config.yaml
experts_per_token: 2
n_empty_slots: 5
normalize_top_k: false
balance_bias: false
vocab_size: 7648
tie_word_embeddings: "early"
optimizer: "soap_variant"
learning_rate: 0.00581
beta1: 0.95
batch_tokens: 65536
max_seq_len: 2048
Below are experts of layer 9 (counted from 0) of a mixture-of-experts language model. Rows are named router (the router's row for the expert), up (a neuron's input weights, with its number) and show model dimensions 32-63. Each number is 500 + 40 x the weight over its row's rms, rounded and kept within 0 to 999. Numbers have three digits each.
After each expert's rows: "gets" lists some tokens that make up at least twice as much of what it gets as of all text. This comes from a sample of Wikipedia text that the model never trained on. Tokens count by the router's weight.

# expert 35
router:475499461492496524476541462487488493487475524516474495547516451441509465510528551512513489598492
up0:487551426512462543500453470549515513461437540561440478503478520521556475456490613504474502521450
up1:528475498524532511543554451541422414551509409583542514527491464482446479546496479559543412597519
up2:524524522528524445543550547487470453576541504486441484500519482514465455535532474580438544509510
up3:583479465423499503457516591523569453453454541508489569554442511421488485509453553545544534483469
up4:448466497423510467477498535516499490462468508484514507592504395538459507492494505476523510423539
up5:538494493551485516499570546509483504477450522573454447521498499467479555486523455523520487459483
up6:482531460533497537426439505430495484508458495571521474534468588581544502470517486545440447503532
up7:566544474537543476512425481541574492493469497480536523514392455461477466446526473510463508467596
up8:428532537511527436443526445504509366477515502406554523533485516503597559502489426512589542517476
up9:509514503527512561456497533466503471531566535510470452520482441577555578513505481507558546549442
up10:495427518439505484435488531468527553404492500455531533439515542504407571459538545560537504578517
up11:534564497503554456431441478491512521436530495466500513499463464476528498438451479543505444459476
up12:434505515450486561531543551541457433486454475456435540524475515499472501492514423439473402526490
up13:487498502515517431480456501486514554508482427465490485448517465528533529495512471535494500463532
up14:466511478472507507473498534477534527562508547474394516499503522483517496509545467488557566464491
up15:504457441470412458540512476502500519526518496503508461543558528508443580470591416505518550507538
up16:501464475531531523509504433457574525461498486543536466540544514503501512553487484493473485486504
up17:513519541415467462509497497448543532521427433519491520567545542471480547499517529465458549552493
up18:535480457519572477511552494484466538526566482472498522452447490537501430582516504472550527481551
up19:510560488522492499539511518452542451586539524402495511469440496478471501564558507570518491528490
up20:522435416535443542488446467435438446496488464519480480444529510457452540561498485554425506503535
gets: " ", " age", "%", " (", " of", " high"

# expert 13
router:536555484490500566454540406501514486477443562517504461493463467583479465449516511528565450559550
up0:525551498444514441501485502494456504502488551457472468486566585484513562416483518513483529519497
up1:484552503485530554440532479557512458513471561500449558484440461514530456518449463514531482556480
up2:441530551471424523534490464512432441540502463529473467513485489489485503502490479512435575526516
up3:512573473504418573494490545453409492505548474470489487518512544480486492477558494528500473486575
up4:516563521490476561520595521541515502520485410496533446491531484481441516460503538567403527442483
up5:480455515479556431490526555542584472531459516487450493540440444479495480430474434527409428521537
up6:543505489481506533466506518512497523559507577506495490489462520460532479541534517477507554532510
up7:513481498507499549547545507496541480470528529553548503478477548482507482475486534507501476500478
up8:519542499508526492452540505443530469535575518498551383528494498530531478445523572458517499503471
up9:450491443473429515423439546479518448481476486516494512596497546547443483483486452502538486556539
up10:497491531527479511506410507505534507525489531440512439523471536499527442510504597509495505555479
up11:554536533481523523477424540459503519509461542572498517487452553502484510473449462561492491443517
up12:575545487489470492513509544549399473478516521443508570503545460480555477469458558457433508496465
up13:520529482522496544522505402467521529359462485511514460475447547554512489509442495521481477521495
up14:523500465463448500497438516450606498474528561471474573475534447479488504493446437533497511544507
up15:536484571566489482496489422584503523461580524544527480499523441539511512472529520536528535460478
up16:545563553507419552425530540387513536439533466455528443524549493573504453504538481512529465475503
up17:494603519516512498467494486457538509481499556435454530509461423518502550487475582506532527538529
up18:465477550526526514532515498510566402504523520527532444520486559519514521461467464475486415522464
up19:566448466474515481462446487510471430453511476488464460470545484563518470579543476540519503463448
up20:515443486455553497375473472485476536485481503442531464511501506503457451494503531464547544538587
gets: "\n", "-", "\n\n", ";\n", ")\n", " |\n"

# expert 31
router:523544449493453535496529467468573454449430558522426458557476468523455458445493519541547437567551
up0:461575494556478575488535522586484545521452515496458506460525472527524449503476527445497486516506
up1:517418504459502503455506475530476532511436483494476459511489514486517526525514528496514565624526
up2:457516576472487467508476485509509462502486518566531487489474439469514453476524421473462531493540
up3:539495505498536465495517497508547467515544455542447522501449500543435453468467523499528465392479
up4:565445514507435546516542428552466532565427573439464473547638480551462538477498543452518486453460
up5:544435474510531506462517551454431501501539498554598481424525531545489484439494508474523502492524
up6:454469499506493471503484391554538498563520486530518507589520523551606459481479535528448532511537
up7:526487525479479458500504529458493471512517409506468505573521508518563503461542532526501509506480
up8:501517485517489528508475504499508470540535505548587518516549481504478531497544484489514439574568
up9:496517544486519483543456451445483520513494439451458508480593537503521532472489500484487592487522
up10:481429543504443517531562542514445542459449539500539560421465480462451502518496532559532550549479
up11:395510566531483535434473525476492463569506478430520537510481442514461484510534538489477541553415
up12:497534591522503588478502565515426474594451497536490562543475505442437510475429448535520532553505
up13:470512462522522448534484568453495492479490524530476454549500513451456454499476518529486494516539
up14:516515493494519397457429522490450525516496520462477467519508505516487606473481472441517483512549
up15:448493512501555498552490524495436555475524521496514541531445503525483543468468554451499537496504
up16:499566440481511457557522519478441463550529490490496506500505540470478460544515472525478504477507
up17:511556474507522534535477539538479485547471563500398487475475545533526471562523547417499455496452
up18:589537548535508496522565521503508523501484514475506495526450540514488465428545446542498577501489
up19:475547564523463512462561515520542510551440544459476566452546486415526505489481553503540422524483
up20:512538457513457476479430409510466547529555493461536601581515565496453455448513399517521479446504
gets: ",", ".", " and", ".\n\n", " as", " for"

# expert 33
router:494516438498475540483559490447539466465474527526481438550485467511466440487533504545560487542513
up0:469483525510516457517532498468458421424544539464472506478504517489502587480541484492507412514495
up1:472507443532509417494473404502541528518556483546460506544484513504553564489520444456462525491507
up2:567534421547492459463522511514492478517463452504480479510530503513575522522558564412493468512507
up3:488534492460520501514518449511489492514395622482443499469506538484466527472492414512497425540565
up4:469541499557462468502479489504465464446445565489473557530451484455513474494412489515516556553478
up5:493556523475442464539485482487522541459522517521483549543471493470588495511484482502505470504543
up6:507514453538533477543514548529554513520572503506464428492480530526475530469512521471582520426520
up7:470529494469600526398465511496565602550492539491536456518495457556521503465514503552504460505460
up8:468468469499526517520491466474463439478464486538517554539520515552587495530428470470524552502535
up9:513470461518545515432504497493421512489518466499519514496448524509448565466476521443434443528513
up10:525538516467465457523453535504470457545431462485485498465467562556521500455504473527479562503480
up11:445434448518440470436504472561485529513483557449519536472484454470463485470450503501536464471484
up12:497511484411522428432532501443495492499573508483472545581513461475511465553493527528475523499473
up13:516512432531462499510522508468460479457532550498513462523510529483544527504494498559494489511492
up14:514468509535512487558529517460470459595475523517528468486555568552554517417497472466511535478467
up15:534544521510548509520538453491556454467484440449568425508545495560493487578500563511500542472524
up16:532458494476494417504548498520440585446495503485476535591528504494459519496415500547509529603476
up17:526524438557488487490509469489491542445456456565524504485489480559435469509489467499571469479533
up18:539506439483499505484551609508494491581496445543447515493462491486443519526493553467547457539538
up19:481529443458433529463494521490568520518479539504496447512499442524451494461453570502568474547469
up20:524463531555484603510488512468477500557503490517478462513536463416592528587499552490467497490521
gets: " was", " is", " were", " are", " he", " be"

# expert 19
router:569535456462417508489503479427482471537419535515490432519458465526480439483513524480522476576509
up0:456518501526602518524574500562439492494485473494517490552426538497464520550474479513498524507468
up1:494476515487419543448512531399469555468493509494509483474474523499446485443459532462554552491504
up2:489498446445456507498521443544520447512514509499511457502455440529551544569509525509398466557542
up3:546523440476496472451538533460505475536505410550532558510502540447497552481490476533527439592520
up4:522499507579525474457523415429507457478493507489516565463479435406425508479523518542533507536494
up5:540472471551545439481443499494471517514418552482492513464488450444446514512549512535566413496503
up6:531495503587505527506527513459456472484491494480474432550406542567545473484544461566570468438469
up7:500416443460447525502389540508497491492523474514468457566454519512397460487488436500558497515493
up8:480523504446471454474541489499519446524565515496560533477499481460489534494500486527478527506586
up9:507447536471454467541517496458494475537480532571427458515470490452479470481497458478438548508486
up10:531482532471489555522527497476542414496461450519507538558493521533491441525463474468439461571547
up11:492524469418558495617502486433562493513486547552542522518497464449520417447467500552453456532545
up12:517518474496510493505512509473445576414536527492490533477461449508546448524470569484579515501508
up13:466549462517485550453581532441581484422490531540527437491473503483452446436538508492530547512520
up14:554563479460530521471473519501514553500459532613476539550495542440474459540465483508516484518505
up15:504492454509510512462514525567538525543533495529539493519420455549478488484433534492482548558495
up16:459560459474453505480475495458499468452499541425524498569489533506572448482480464516434504536566
up17:587481471486456558505551476437530448584474431489554476480517483446548491539515521505538476504544
up18:493499437532446513505483570531485516537483513510526500435526494511460502553523486454514417461482
up19:534514491545472442473457465430473572524537538484526452507522539527480461494430495471528496510442
up20:558549512469396556492460504514479556477469462529495521449499549487438506460469550457423425568475
gets: " H", " T", " Y", " J", " N", " X"

# expert 34
router:501536420511463543470526444473511462462463565516470491569489472492473422470515538538536481550560
up0:429535465552514445468530513459464513488501478513525499487430425462449448532467559506541459516501
up1:467510478523435563455634477471551446527446512510510479533487480498463502478516494562513474489529
up2:512426481437489423488542509481533459506544481503439460450455525467453561558509528533506529465543
up3:521524519548486499492474506490489473512446500491459467505534528523528458557470588459518517537498
up4:545505423448574500428586573517548507447495512536480514484525432465450504491484560469561480569446
up5:519509518558425447443531425434524484460513511509502552557561515503504448523532550406500478483519
up6:546502526515396579461443515499544508424540547488487453588447601476504473545420499480473525463515
up7:454553518507531526488506585439499476485472489519511485465501468446606521421522533548531486473530
up8:502506488477500556497499452469527490496485611456486535524490447501450532443567468450514504543494
up9:560476455485565493531439454430490491509460458537547475501457495485473458445501529439464537540566
up10:460476445493502500501522471501505473422542493455452533461510384476493505513448553569515439507560
up11:519497442479504566523475493564464475557514506514495498492538507473472527528443583502505501520454
up12:461558569538522499518445533437539470467486536465522522548488513507536552533521545498499506495497
up13:483493522475541478514445470564462495531493533548422535496536409477464497549577520506444464536477
up14:501545456455486468442495501464531574490471463551451536462537474474493522440442485536523568502517
up15:540496543561559501540524437469512601496556476506475404501550442512556482503533490559487440466517
up16:523485524433557441539544474526535457500522575509538528498478501490454442538450463493508428507606
up17:524495609565563551444522518483583436567491507518517484536519534459446487518526596516493546466427
up18:478424493514544514540539504517458522524448493524515526499483548491490533520520481554507560524510
up19:516476532499501526529460474529490541504479478505421522603515464472516500410526470546499518516544
up20:478530439539424565401507516514468478515529425565471522495356491560498473491489474440478546516443
gets: "ly", " not", " to", " more", " also", "ally"

# expert 7
router:534557453449466517438522466450525477499433562517447461551487473488464443478508526534538475548529
up0:501553518517520460489565502550476518422485495497466481531530461505498547613602616508488497576491
up1:478524452477515501428557412459511454539432453453444508570469533458524499553529506451535475476433
up2:554608447495521465480491513365483493493480517569506438512493485494533546498588501427520502488536
up3:501545561551533599432484493529547465567462494536464494603458499488494556512556451580473437533442
up4:442524444494458550560491477454479545498522486471428476513535536469506420515493542514535467534585
up5:485506492548457483516490544502499510425504494463498481536498508440431462497600471457474540523519
up6:519507474496497493497433406528476524493481465526540511502470477468435466474567537548396510492562
up7:541490487425544435527493541504480535476515521523489426419524404464558426513485554457522528491447
up8:491476477481501515521509510467521490507558556504498494500519535434489526504516508520496524538592
up9:484543475540454585505499566504583427486486459500441470536432465488480466508525426487530509569471
up10:462519517562469468521497513534490504523470484500542417522506542544537456470476543509500477506535
up11:533489510481409513509478525461439556440507475447530447565402494480531463513545549527510546489459
up12:437525442522508517551553500501433522562465511425431522600493499495484522495448497455466496475458
up13:491469520491419476475518535518442535452549477498464511494469506513505436475450555473445470554493
up14:528540429562456556524482430526478464462507460494482505526477455599480562458477582490456465478495
up15:502544466542430505483434498446520491429419511525482492520521431482517498446504538442490469528557
up16:570484486465472537461521589439591490404538460497449462578425535501471470456531492512532486492532
up17:432454449532520479545479529352432505469522579504462565521561423532477502470501529572499475492520
up18:539504550502509582532477487545462459498483466501520551473510477478473524578451464495552488458581
up19:525553440550501573509551471435506507497504533528481450455476466536466509498484573550464536479536
up20:478463510478536553510562502491521512416481514573552435521509489545509499523494568507577456495504
gets: " of", " |\n", "\n", " and", " as", " to"

# expert 36
router:502532478466473543514558507503503456494482499501432472581509455440461463496525503522492419569520
up0:524545385541516515506527487491491491512549481448515528533461487495441520500496482467562529487492
up1:468536491466456529503514476422486557481526516524468503518535466536534547523503522419525568497460
up2:505502530386451529487452438473558434522459486574550512492435449504480539458480540496523506486431
up3:571518506479518498514500468564543507528513524481464489459486491547557517528506542512467568554498
up4:492570538460477462478509503529517484526485584533494523512559542435527481482487427455527527487540
up5:497555448554525471510495570505561508471476465488478476487469424510499502481518501568538499476524
up6:508501494503531511439469472527567449489488535472487534522483430542517538508546569507439525562485
up7:504534486566552485465493508464523486458507497552494488495425497471426512537463541537470564544533
up8:484480503481471580421414462448534541492547475515494494474508516499571490454498468528464529548536
up9:531500482565407437475461445570550493484489487552522477491540532514423478572495463406474503490488
up10:517505462521496526495589480506571554516494556536452447458483395536470489402504495535538499494533
up11:465529498463501527484504491510520538503487512436478542513525523495490502503447500459515393550581
up12:553559507413475526545536517448503518522511504508552521546519564486484451562533490497435609481554
up13:504476549536486548536510464464497482450503528496550533541452403451432385531468517471525469510508
up14:445533531428534547542420534481475532439557513438502516446479501558533430473432547542527486471448
up15:503501474474541488419516502505544501601520517452563434479476472541501460456482532532575541530579
up16:553457493415493461542457554548454462479563548502444488581486474514506493599517486517523543506454
up17:465466459525537476485443456498500494454460482430508510497563453507502381524527511526479478482546
up18:505516467580405519579483455462507498540481532486508535459469516475464437470516495525530537551519
up19:476536458525392525540524493513469494438425510483459461512508481468544522478515525486511441485467
up20:470493548528489543496467498501487395531494544563406431490519528513522521463513545428509471526483
gets: " ", " |", " in", " –", " (", " All"

# expert 6
router:527554448445475526445521471463524470506434560520441459549490478468468436465507521534536484545526
up0:463517507564533554581509427497491509496539502480506529541390439553529550449516511508504428611599
up1:551453430484483510480460502430523426506505502467468492511480503464537468503479536533511526538543
up2:465493480467457568553449512495501440431537465457540410485523533585547503490450468471524441499418
up3:479551497453486475458527500508521451462518473505472492548419547552521490498519485548555500517508
up4:561548459505514510480551485535533495547468549540567553486408547539514509527557462528537492530469
up5:515489530542512484494549582496508461580449469539434445459532482494499521472467367475406507533544
up6:543417453489478505504525541517449443492559471544540481478521460438477510503544516494436537524483
up7:483508443571435555497494489410537422512536502532452542491463500543496517523498568481517566534493
up8:452520464566498499521505528501412487464513436480476436443533474506575508544516506478486509518445
up9:525507462515541497509485509512468474410486489545471443587443515571491525499481492555492502509522
up10:575483493504517519442510499443449450488469480463445431501459517481460533433533490424540511546502
up11:434522433465500548480480479518463462548555561461491471500561453443560435457585431485518496485527
up12:538523504553470557451500437490564508452521524550501515455510462535486520432538540502488489511392
up13:462562452508407509512462524499479522519492553525472556556517432554510475420517483576519479482478
up14:528491505532469524514559552544485410500458523575517439505498441514511447470430596518503469486497
up15:456510497531507446473542492559545466499544492415460488492484500532454477542547537546531394519437
up16:415452454446444567526624476477452452487503518522503518503492492460518494449499552575498469495517
up17:497536517593376476491502469544487484465482574508505469468486517490508488483452531511497576499474
up18:471520480570510486436484497478477450562417552466491539583468489488550490451554446497466480534485
up19:469518533495511557538534489559510489477464535474495519536477414503553499506463549533450464486546
up20:477478470424530424452420485568501504527495435509511520542562484509514470461533520530501562547549
gets: " |\n", ")", "}", " list", " June", " c"

# expert 1
router:532564478421478520484526508507487458496485550552450467571525449478423481511527528519514480553500
up0:466451560540487456425462507486503506542532526555514493538541455527463550554491487480540486439527
up1:488601480580505424513508540486530456489463529566473505516452492510535573542506481469510456489492
up2:461511494521558484498507509438570561553544462475496395519526463489481464484560504534534529522452
up3:476527479478499497591493488449418490436513551444576492540443519509471511509500581503455488464481
up4:635484475494479449448549397509543473513522520479487460475498487490557538493457478484540502499473
up5:495426537461527553523515551493416454536536554501503494556507529542515487418499484551474564510569
up6:574551408501457540516556565495456490435544529577475488455446497538531488533530515524484490500560
up7:527364468507470553430427496476468497518467497518503406469618465552486519495471491516506462457468
up8:519504416453579480498462530473491527515556480573500472441522404526539496520532476457517561533494
up9:472544478491518429494540528555488547575495485524511520501512502531460511468575545493532579461500
up10:476490479458509483518504518536570486558486546581517544507475444547470559449456429484522484508479
up11:561507431546423494516469507499520509477532563532495486535536499395531502440506469481486489486573
up12:485440510444601534573582493557512490453490476471453516539472498477468538584489531543601542491463
up13:528510508511443532527577479520415476501493512500464536531563449490496420478525513452493569534482
up14:416528455498505520486510482495491478532491510527501494523556483532454466515509520511482480530509
up15:448509491450482471482533520494480508507445543472463559601507475499532462454510455514545548501453
up16:522470499539508546464493514543466446439480518470456440474500503480493524527486505528455526513450
up17:513554546507481547507555475515481508530517475411455532462492533478558458499556498475469374567417
up18:590490455482494486530539502455597463494487478484469489508535533520429542547510514493440500521484
up19:557552469453519563496478487540498512516499519473509503517499467504482554521519590539470442530568
up20:524446443534489521512396561494572588522530546493506486510483567499518475537538553495478473524440
gets: ".", "0", "1", "2", "–", "3"

# expert 29
router:502563471489487501444513481469487461493464543502446451589493450518471461471503492518525497535548
up0:511562515480471478468539527583471498544523476502489533474476476447438557438546456458578544451515
up1:501506529493457499496536486451419445406467577496393451529438469548561471536500508460465436502573
up2:507508508470496449520507484542469536440497479477490504565569427457552419545542477508502420469516
up3:535510483525520457484458477445459595469524532507490491502548451513519457476573488517462572527511
up4:522432538424439498526411450547520463517496529449531433526479515493475486465507522549568524519452
up5:462485462551532508450555528450474588506491492435474440542526513497520442487439506489413496531524
up6:461540534555536501505451433463475590593466540506481463480520498507460471517630510490524539438484
up7:419521484514497439520465543475487431538488527532487559507505522506449491577561508545475435459538
up8:454467451434481557518515431542474531525498467529502488486529533442518493514507486455542452434481
up9:450434497518458456451523486553511494463480499428527563517621475576526540449489510512498493557510
up10:480534489514427497477449506547480505472527504480421549460479503491440543510490482489522566469505
up11:547488467507436500487506478486543496487463494474487492465494537464508555517436495543413602524489
up12:597465454487403532459466516461518464507479474508546478475500432512483457464558473502491503464536
up13:545548520511451535525527500493491472485478483495488462476497528580520538550537492484498553519545
up14:483543515518497477519537503491503504487500485455532473557503456564531530542533365502469443500444
up15:495541512475518518510463499401530485499502510522518479486496519520501447435486509497505476541530
up16:540487447487461484439477460500506512558507489544445546500522424559520499549519552506437477506516
up17:579580513515528514476515443470518475531528512490463523492506524473541481490452516420518498475478
up18:483480478513472510559458419493507505498549454478500537558431492510452460523461462537535443463505
up19:563531468506510470565458565491453377558531535483548536540482415495541502391489613468463553443533
up20:609510479533511481519491490481500504455469440466494466570504473539494495482520504427529501538571
gets: "1", "2", "3", " ", "4", "6"

# expert 24
router:533559453451471524455525471462529479506439563522435462555481479471472441474505530528539473545523
up0:474500491466461510570516476484475440476455502528501534555486507499531560490481475546537504517475
up1:448494448547512536488455472587492511493448496595516478463511512526539528476487567496500509508551
up2:564444512477504504502483532514473548476509582523530503565477512481460432514519569492560494541592
up3:506481508414514475452480507532492531511491483487469472577514446510477524535557506554473529467498
up4:550500492425402560464532517449541542540499535471445546499444453499423481563494567481481516433496
up5:528516390457458522470512533482451499529393614535473542502542468454470514503456507486530519554467
up6:533511385543553480467512486583531540501516555501402445535530472498427545516489537561478486499535
up7:499470534476548454551503502550513513496478555557468547501385447483560497518563488511512547515563
up8:551487369515427502576494524530470504522586464446511456553495459516486516475518477568548518509509
up9:563482471508440522541460456490527473487512489442529506468496519507529522502574504500502520485509
up10:484549521521488472487493464581413524477453525500407452522539532510488470551516483474447525503510
up11:415555512571471460468584469607511476473469501433542494491570454401580487477505495495458515521551
up12:511509519503513550542494406516498464549497497455454543524479497475495391467471435529604550512468
up13:456572544482459509503628450518486490442470566559494481509522502477505518463445579468518498534584
up14:532551545425546487508515482554526554406487486503499482472461431507521517498471504509515475521471
up15:513477446463551488532486534452507542482519501474495499470439497479546487568517448449514484572509
up16:487510512535528485510568502440540476434424531488487509469497464514475546485433460437542494421474
up17:500484522565542520557472502456503518434510522517558593520455488483466444562525486496536491528555
up18:497521509432418476507522498483453540483450490562571471498455444439479384509593516539559522514569
up19:527553470414480496460525516552543496485487492500440478512493489545513479426520512469504524553489
up20:550503451513534507438454535458506499417459531481428453432470533499524486541507513535494455535561
gets: ".", " ", "202", "201", "\n", "199"

# expert 20
router:505510445461466530475534441462551491483448516526465460544492486487459387513543508569539503538558
up0:502469497494425477497520538436410463484455572514459541502491552492484419528445507491578484487499
up1:480576497503478542480512531490448543539499515513451567475450480442540453469487505471407536493463
up2:522529567527498583436483534536566507500535561588542437487500543460436427496489481480563523520501
up3:475510556487470547442510532526480472520445433471505512485470431464464474550439518532535533528561
up4:445482524528478484527474494518436543523517443475507470512567567510518425466508588494497512501478
up5:506530474594473534502468492445429553459502526523479446488535469567492486473454403485519513503449
up6:436448434467610528399474535474509548513491549390473461522484459449582491533506506459495555454441
up7:468436532432558531557518427513493484468507509548482507513532458466489532490509459509502449480494
up8:547533478426550576452601498513535449449527468565446439474554498518497438542565505489535495490505
up9:559448410535491450500568512495536522460459456480488489521489522515518556493496515475459410478504
up10:455483535465527461444509463562539502510520525618536495438534535511605510546567477455558482457498
up11:469544532499494565491479497515569414505508509469471451496543488462489493489474485465528502484419
up12:576510506482460419540479468461482535463484464452410463513507545457526538572534511469499501515572
up13:507515544423472461553460518475473484523492502467397508500505494494490494463502513485505532534501
up14:565488489523424473487412568578499472456478533487578607518512519504528557513514531532527543504468
up15:561479436434501505487545534435554505533477575529505496495510504544533546513439527529475461481482
up16:484499469398490525542495566455484439488505454488516526449541449477581567481564421540576532504443
up17:565544518491534524485488543538463559527484443546548500549466508525450465433500567567495446523503
up18:538497470543525565516498497482474471422506485450543485481554476450550448502544610495487490510499
up19:516536469512436543481535499492545499388442469532487513571439551486519501433477529543523569514549
up20:546496419538414536488584496572482526495552462510513516561514465532557437539513504493519533555487
gets: "ed", "ated", "ing", " t", " released", "ted"

# expert 15
router:532561450444470521453522475463522481497429569516435466550486477473467440475502520541542475548527
up0:515542508520538487550488526476457457489492538451510464494479477487466445527556587457509502600434
up1:505511454466521517494535514435384536502577559534526507495522495494476422436556487534482561474611
up2:555502522490541499519499506466519463450429488515471576537532500472473448507502497672546557539485
up3:441506485450413490487474562487441480477390488581481444459520482482494538455541462476476487487453
up4:562479449412509480554467468556459426483412532496431414545547456542504536482475478469506518481520
up5:588554492427545538496541486510554515474502451568488461506560513476515426508443460541502484471500
up6:437503460494514530470443481495617538450518442532494460462510507524470548466469527524490469432532
up7:544484500451531494500478539489535461514424590520453492466519474515501547495506456444476440522502
up8:458571536439531439498506515475547488546527584414480533511560508471504515448476537487517457588488
up9:564435434538490562467488514498506460485538521517486547508496493426532462463554493492507463512540
up10:556545530537500525459541489539491450490474533569437459510438478502577495399514543509437488501446
up11:493505460544447424467480521549488493457529491484482509451408502515555457521531515552559473470546
up12:487455525471466427486556439449517529548497469565506445507513514525489548499491419448557525525481
up13:502438465471444517401494455506554518509486480484562496489438516520549536533472586442494507507551
up14:496524448438429503523484525481463405505421550521466572621412514591489548455468537504464533577550
up15:497576424468527504448501504451587480495499525440478479455427379503490500513474426562526482529520
up16:519528462569464533419536547544498512561578537488476496516469475519504541448438523512432504449454
up17:474444451545497525535537468412468557513444476541500497471527483455528503478531524526482518510543
up18:457544477510500497540502478470493521501458578507480553527518489499493473548470469562514470510528
up19:529555515446540458518411512491493468480506535506514492536512594454476481428514485476557514507429
up20:539500470505516453564557511485496488594496479565476491521524461536410532557457545470508564612433
gets: " |\n", " of", "\n", "200", "201", "199"

# expert 16
router:511525436456483526487546482446544451500412528560472466601440479456491465513520511526505488532507
up0:513529486496435526558452435570437559479493504543488523551456498555506440543499523478518547537476
up1:582532513491534512502556463507572413531423553503528507544485535470520501517481542489491450484495
up2:450521502495508465489446502555491452544481547492507518552479483484524457469543473452561473554438
up3:466471499475495485525515521528505537503565532528490496493534453418515515513596502474525558542504
up4:504480543450580489549473495457501522477434508470495524522568482534516470486516568499567529516454
up5:491556487443419499530527536469520512507469455499449428462511461522452477539540511534526386513557
up6:413541539469496565494585492509492508522426545529542490544518404464513468560531514493513520512492
up7:516511470432415481533440550576408554488511559565567537577533500532468495499487546467451516422479
up8:487509436510478477530485572465457499522485531544554422525564485420541509501560444528446487560489
up9:454476404562549460488503504428556484456519498485540404519533483493544513534476499476532515506462
up10:564548450547487429538514476522476459488502489465500524505463448482503436506520495505540603535449
up11:536518472531508542510546511515488523513394536482456436484437474549465491423572478432478524533515
up12:481540476423473482490604480430545422546497466490484467475510532502443565441474594539506543474460
up13:474538445556484507554515454523516560505413514490521511534537574491518474424481467537481435502473
up14:420511487466563467453511445531506507526473537444502444478487448533532461562511464483516475559512
up15:484527446523493549485552492500478466468536554457514433586440563446468470534473484532521580524539
up16:495474463462509486482478490480488474472514550454459518464415507540509474492623446573531492486566
up17:440535502538428525517428523547559526393561516541474477431497419488546469451519501477467492445499
up18:500501515499526526440510509525542491579431499518507456461449600555470420540498511437530565491573
up19:523597421503499524502516494533515428522486514449552497553459533525495541510484523535557438494536
up20:534425485529497464473502542581508455499502523421513489531509508444502497453516514489567504497577
gets: " |", " was", " of", " a", " is", " on"

# expert 26
router:524550432457477521426516470444535486512420555524443458556488484482463444471511512529537474552522
up0:436525517532535561485525511492503456558496586448483543473475529461457483531492539599478553534447
up1:407438491493514508449530509484456470513458542428507570476493495507539505453535581468544515552455
up2:489542510556498521501507538498443438532435532534564496512540462473514486503506494502436477465487
up3:482512534538499503543501522512531368522466502512463485516560450533519449545465445522528487508505
up4:566483526471495526488539522466502502481441536451498534556393500412525527545454527491608446534480
up5:498481572544591462445533432531474565497436435486558513477487495499447421523565531508566491500464
up6:506506465466507496456535394514508445529446515474483537534529479501513457474521478568484509562573
up7:458507494510520466482527522508547540552515471485534529444500566495509527551574500470472485471514
up8:509491454529520556423433505434541524557448524546474492546477481529510546481510539542611413489495
up9:519480524487467461454508498469534484476547488506445559569498491500504444478538502508516466518506
up10:512549517512433529511547529538460584531484580464549429483533526475537495527492554511496505494481
up11:490471496458531458523597511449540546521436477555475462503464530546538566501515505517403546518497
up12:420561494444547515464437560540450503534465494528565482497511379482500514425535512540463468472545
up13:407565514445548480528514522502538500507523513449432558505507506523474465527458531470477445504539
up14:508504500527472495420503465451510555524471489530512469570530512533534502580442508505502443528514
up15:469483516572506479472480504510445553499423553499526527548479500490509536513458579547504564472479
up16:486498542487482546498555431509490485478514513486455506510508518456467537547500479470374533499464
up17:476460462446494461476449523522464507428530586528491440523534455510501404570503515498530468529489
up18:555525501501476459481531558513495563481489541478500526523515488537548498523487576541546430485461
up19:496478537532536493529472558491495485523440556546488471473510526483536463500519499507380575501604
up20:520461456512511495506484460552537553428424557530427517467584462557536505502539497495539488528505
gets: " in", ",", ")", " of", " for", "2"